Weights of a small mixture-of-experts language model, trained from scratch on English Wikipedia: a variant of Muon for the experts, 696M tokens.
Below are experts of layer 4 (counted from 0) of a mixture-of-experts language model. Rows are named router (the router's row for the expert) and show model dimensions 0-191. Each number is 500 + 40 x the weight over its row's rms, rounded and kept within 0 to 999. Numbers have three digits each.
After each expert's rows: a language model's description of what the expert responds to. This comes from a sample of Wikipedia text that the model never trained on.

# expert 8
router:586516511548528559501466540484472463558463382505506552527481581454504459545442429522506563456464532479542416554521445499619492551527553528480472473452528469463449480447518476449499504451516447540458519564460523521532453478483492495540522500574520445546494499488493511531551565527517510500475533477529529507434556485526452441459500473506485474492492543514471454507495512460480501419543560518506466530523490568502468423565520527476472449497475511521477562521469522519496432520403443533504548570532463487537493581558508491476561448537469458540543533550485497497525512477502431446
Hyphens, quotes, slashes

# expert 11
router:456590518451504513462493463469450487471482450573451419488481491431542504494457529517503471516628511482472527569530507436469553541576576502462532536478536585496524463437514478503530486490468493532573557486481575436551513495506496511445517478539522534475497578490533480493512562549463549494511421508527500494492527516557421483526504483514485560477470512537533394462470534470542492566553554503491519431561503502518526520486525529530497404535534560483494505486479472558533503502541505453494511451500490561560452457494514500530486447490531516399514502556531510465445451479471591527
Mid-word consonant pieces

# expert 25
router:479441519501539545486457561550488415468519438533497532479522479476501529573392510476438557490467505600525505522405509534451575525455495519531534506498513476433452494538551584523495515550530509563494470481515491422520503503470571468530531504488433496519552498507544500464445547483462501498492480467490532480521526502531471482458547494508459476539520486490528483527455525541482579500510562445511558564495530452461550551514541429552528492533437533440520439507593441517477487414454502465567517531515452483528501467466482491617443539492485483487490476416476525442505480506436518450
Table cell separators

# expert 41
router:472542465491445480526501532557550482553500455519529489484517511455508486496463506489523459485533539563493483450419454460472495493512577540468494554549552597484569447556460495540485552537523530548516504412489487541472541553529574512477454501516548521524543486491538498512517501494599552475459470624503500465482539471451401515472505565510522517412549486450472541573512518504526485534442547510568566518455562569482527442497503499522555502546442472538525527496557506466552503476548507501472456516488515464502500541503426483523502500405456499493534436418455537508437480446528530530
Conjunctions and auxiliaries

# expert 19
router:497445456397484450522432482501477471502516425429525446550448463535511557471479475563421516524543520473446530489498484456515490477541511473448465441542452482500509477537572473506519474542533514536511482576446489457472473525513555459490537515458506609440502479485492448500457510502592516525503575456566459427471534495495454507469451528456517497565455513425486581471524522456448527463548507489510448518524590566487502456505417508485552514470510517509544530493483529486435469563428494510554468555463499494432507486558468502521488536417572511497523447510511447445492497514544518452
Table cells and digits

# expert 32
router:498478529572493423494548527468505533471531479507530486508489500467495549496533448544471533434570508511560449462568501569516501530567424501496501578500511454520527505550553475476556527491505550550457514465488536526505487595551528537540488481495410473436486467528519502463524502527546428467461404478485512481474464543447551473523504534473485455447538507574551508406557496533436566424459490503494582492501506534471437482470518499484577476550459547562525439507576510425572501525509474542492484444504467461475582463460491515537455533498495570461526581510540490509500477533504516534
Noun suffixes, closing brackets

# expert 49
router:515523502551489437446545531525488541548544503557547561446530540522535486526506454498457456553533469546553584465468475498492538486447482537503505460556443590423521586555435539587478537554507537456503484511466475549536524508496511499516530464555519489488465470471472516518509491504513500419454470538456475477509511488514505435517518425460490511459511472539487579556501515448492463514459504582541530435477523536476515529492540473420520553559516495497508542576530539441482528427522517577480419516512516508509436564526453449480448539417500449515580420476526479559514484533442492472
Commas and conjunctions

# expert 45
router:487493532545550483526489470483507530448539496510468533459500473503480527433512542507563459481518517464548499550488441577586504561482554594448484484494530551506515430545516435488469517427522508539443494534529579552479462570438444461594519559467447490445573446524507524495440544476515453528471528488534446454468482546504510519494517490542490508518481501449517483496494508415429572533566468479480451457530528460545512457491530493557530540506466405476520534536543440514542575555483481490566524416539508576511515469469516463494502496522535554489526504560538438563518456573500492509
Suffixes and semicolons

# expert 4
router:495441529536518465472473464483475601500438525537460502535517476492545428527525521556428469470553476473494475414478494418556451615552518492504506514549509535479508468503548478462482455559531532520537526477432539545479422513494503472529520509423532525498478527489482548473485473500442476510456504495485509449515516560489517493472404524444477522522488507526494453504490512491573530559561493492388523525577428463554476460586481544544532503446512516403537533504533521454497522488525545483494473462542445505557410533476506483470510462482475470488427555589486545528513479485547434545
Mid-word in/ig/ta, with

# expert 34
router:511521393505470493484494501483547474602503554450510507542467563517470550551469464492485479474442469502457444525474483527501486433518523441485489542496440540528433549481474485520439504539559495561456420510495516468543506450484472491475541505499526542458532635457496497521504478479531554585478581499482506518527518530513519517527537477554486439488457500443444556532488428418502519463525498493484511525448498482544489442514488517464511493599436482519592448508510440539535473445455511483484477429484468517431592495497452551558546518389501476461505529486502500536449474503515456446
Capitalized vowel-led onsets

# expert 23
router:500475483505502534516526552437532488446532539454462385481504569501492500428464554397492463496500510519413549453484487474491494441499492432548506450586471452502459479481487432578518500478482546513464540439443499490540534435470547428487464542467532498539505555483463534485494519480464475544482555508503547497516488453485427476503534521501526510588428518560508504510480537550497473498458533568519533507453525504539571544519469382543480490483505514554457470509448538596494538447571490539540507408519551525434530467436465531526528475528466507540533449557535482517498513495533464503
Ri/ru syllable pieces

# expert 39
router:503455421526474495401521509471493508500531524485514498553481450533510459446540528460561451528494511517435470503556544471494531420505550485546532454495468471489562462508512475376478482472412512473475492568494500451466460480498505448549589503525544531489499506553518492574431495512393509484529525487552466528492538516469524557439553487480471422560485534568384538509507557493543536506558516457478536508494471464488438499512554536557457444514534496506539498573507537460456493438495481475516491563497513543492459463507528517459433493545546521492506433570482467537459577537511447526
Mid-word syllables in names

# expert 47
router:515491523523447485585529468510500477454564567517511497511485468513505575553480526514448542527482425474545456460558454540531581451545497523526494528537495486546413475502411511545512447519531468445467505459562458471426497493538428492473539563530462581439463483510512434531460442509498519492464483514520503462525433564532527490597509428547563486480513466457518515473538549528453481515552489508459540426421507551498458512464542515497528531479499429487488487480552406474525537460454496553448472498517508500484500473545436471492499535516546519502537550490447636491475525487548536497
Nationality and country words

# expert 44
router:440535508450520523473516514533547516473511435409511517558577592482445506503511479452554557462492505460470401470511542499526561481478502450520565434497510517528444505483479450504470467494539444512572490524478515535489455475591502551426487437470437525479525484533456450526488518450511457529515468479464482492476500460531513591502477545517517490420488530552512417452443491533580418568496496481468497529539503449435472440513506464511493528585545503502502525469488537506541515535511556455538503433512552549513515554493501491556554478492513556554482537504573450480536574473499401503
Rare letters, ff clusters

# expert 63
router:428496462441459490522529452526422510463526425509456463452453499526437450488484501467475459493539499524496463556477574534568531498559440571512452557414444476499423561498492494447526468451523555514392532469520471507566518502567432526451530547536519491467493440549472485507487509429480450602518493513546443442474509568543528465528502551529543475396478457492487557554504477456494487531532544415474462524485501528514449508439462490442556526460515557513506506483479499487500485479512532529522502533500476466490480501438491519505474504581475482433522519437475534429497528480521555555
Of and linking words

# expert 2
router:525543514610440535432514507514459530480498525522396510487529466560480419487432477519541562503446416484453542492525530472487434562486530409436561455523577525517537475461530540564477477435514483480559524554453481474510521453510464458545477529494502522594434519496490523435469521527511538531467469491587501502491535463502562590491515511489456550559542537420528460567511507529498500532488499493498467500541480531484477543502545527525492493546495488547497420492516516553542516492523454507579474493497557478466470515571505496473471508534490518559464467491456492522575543467438400513
Mid-name letter pieces

# expert 52
router:496567586492444510503482469537564524491498460478448435529473527553499514512444436474527513558534487487595539465478503531468533532560543539475465469553517482473511551484566472544529454541464503531449481489562485515567450523445589623523525524467485439488502481495552457463550500527463439375474438539494542472525537527531554456581524458581520480521548539501472497491479529571510480512474449565505462495502487485494457429430480583490494551450528473526471466427484572569512519569470521534529506464508549464516524501467492472518518540526479532453493527514503546496507484441478519533
Word-end consonant clusters

# expert 62
router:514490493489528502471498558537488508534541439484543465499486566465484574516455489501432494484512509515490541496525556470514548464430514507495508525533530494450515466464480500445450504543462540497510420468511395497484439546612488516442485516525531513529525531506551532560529518456467520574511574509508519498501509506476560457487519539534548433449552507457493589539519473443512500485424449460563549469498546474508534514508483527552504573556363577507583495495457459488491506546458535511477528462451475510558479526440467510510416477554520430494559510524462572491523450405488486537
Prepositions after verbs

# expert 14
router:469484525531567489533501585470509415523525487506491450476488519481535462509501524471469533510485517484567530468466538534521517465477468439539556463515497483488501452526512522556536445412418473548511528531486524510438526555475478543471400531514528555539533541522507486481505555479453488421465495457427466478478481550532552498468464585429459464450546459458521579515467440553571542525469439526476449492473453475472545519513520496512496517527563534462479457465534421553480426476417451569472544565449479455511476479479533498492531493509602567510511532459529451561488486512414512475
Past-tense verb endings

# expert 12
router:473405451509513497486459491541500498456465486415583535461475518463546524488459580472448589598463539502452624508536460524466487507560489524470542481464491523495474454452497465488523497469567498533472472527485552487479531495459490488494452456551440466491500520476453477538542446502538539502495464551531530489492410455532493518485513497473512443467454489443492429473532556448543469514462552502516498518481536443486493514503555528580497460510466545529473444447483564443456609461480476492522557487495458437448561623542472530499552557499468475544476493508551521483566507476526492496
Capital letters in abbreviations

# expert 42
router:456456489428492508465433544466500452506559544530510523495488470462458490482409527480502531428419504551488449491547471503454479558455520544434484471469532484450556543452519591501515567433509500494480505471459470505524463500477557501468507509555503546517543499418509434566537556502497534523443482498535552533488462532479519488548524516458499533508457497508464486530524458450494467416496441492471515519504580412437531492527497488535506581530459562545487497551531454476549557448561484533535528514430516504457502503454481518487459506445587386422434514490477522490423485448447514466
Line breaks and headings

# expert 31
router:505562528514508509508450460525556488594444482457551466474526485550516468431521556534537503490426534471513532537482524565460440439472470482504576474488483540503460485498461544491555568472495483499558542463529566615479491466506553463553495480453469492506439529511426537443499538474518549496470430457462521484513454482508523476476525435529444542487522461503500494438527530508582499453465508511540446490486463534456555489559486430509525541547572493510481541450624525529423483565514521499457503577514468554532435509515518496417480495515452501429515504511488438457503548527508418496
Letters d and z

# expert 13
router:533471514566477502385555532475474503487482441553433437457509499512481463545559520578535466483437519560443422463530510487577507469543530491545476519445468473497525484394561535508505511516495515532556542477497532500495552469546450526548531553437462482572527607495487532518457575473400535430498496472469478472504508530579554428503453485513506530517409475413451542465506501517528563554519483515539458464485475521521515498465531429532538482514562524527459491516438519482544520529455492478505551537481477497467506545574538473499488492553537477506518544512486421521500473488467550517
Single consonant pieces

# expert 26
router:525509477494523457478520415596460499524474538473585489452491463535513485506571531499529440468446448472513491551498531504536475438511498420492467448463520538489592467484489566533414510539552429555489483475525539473490518529500588578469477503496489494433421524491479565551471508500414484502514509471530487476526522459508472495476452515575504553441445507518588458505521509509529494504529422505517463522610525490457512459482469471514520439515555471521465530507454561504436469465437535485521510454487509490549510509468517492465548448461488513450420464529515431497558477435395543496
P, M, F pieces

# expert 5
router:523402565532501580553441490566471559443493518477510527502523443508529505495561542459554450448587529491471433533520489496464511489418478455537499446488535447495513491498474510557493467503531479467563530534511502530518473528497521505434520520453505440419520585457530514527518453503476478555433455582521461487483500485528557586527490536509520507563500511449567477552468414463441486489503466526454553523425440545505513470446546520460449548566532564450481584533544546518490544434512526480471516495599478513453527473513532458512539474534468482492509514515512539519512482468554530570
Word-internal an/il

# expert 22
router:490455483529528562533572548542515531459462536457505450501470511514537532461511530496524573508436479482511555549510511420540438457511497559568500551490475526454579499475533577511477489531558503476473528465509491522466447495476545482523489406493473451522457499527540449539535546419486548490589531512520487479552487475507454507521519512443513495553555476479491579491559498463503469490550452497501514484492500477475481450435538540489516462523511558444461509540596420536571536412488471527497457396544540422544452472407546461516462434542493462473471536534493530560532533500514458457
Sentence-ending punctuation

# expert 15
router:492483519458554514539530403458446512458464465508576489472480515450511498434531476576550452584419480446558452540492468537484521495480503447399465408517431485514452566467487500410496416541500529445535516441530529452489475458506539475509428554484473466560513468533472478587516532536500509450485532482475473488523558406570468553515512510502497565506490582537561499467519542521456504511526542454541454584548494504503517458524476593514532492506528484530513476533505527470453536473466516553541526520568466524500447561472465499461583527516472520534467542506497518514508488483507482501
Opening parentheses and digits

# expert 38
router:527522527429446416507458551464503525487539466492490509492498474505524412551564455461508505486475498487500487508497568459389497454593469462482523500500452499569548495423478476513531564465467525412530480498558528532485517445468487494399466537502486535596516528484525452484434461522508487538497442527529465483532572496439464483547496489557475473481462544517483475529453468487547417552504538505497541574480456448550545502439458461534525511511551505535560479511475532434421457508486515444461506536514545403546421457494496553531547432523489547524464474525501472451502484544455484482
Inner syllables, foreign words

# expert 28
router:516523554497479482522571500479484484516542544456528509512568540505407543483518489467441473491417504451532513454575558555421509461533510512508426536517574495525505495505483522437499417578530546461491527502516550468486515515448525510497527481521518491482598429557497493507463432516486494470559504467520513539484477471530569463473450488431530515505587551497548411451546504552488545511476600492533524481475551486480500557464511518499488550467486465445458539555500491503565556516558529503428534525481489546527468518518471447495490467428499468535482565479378428498513524469490573540
Name-ending suffixes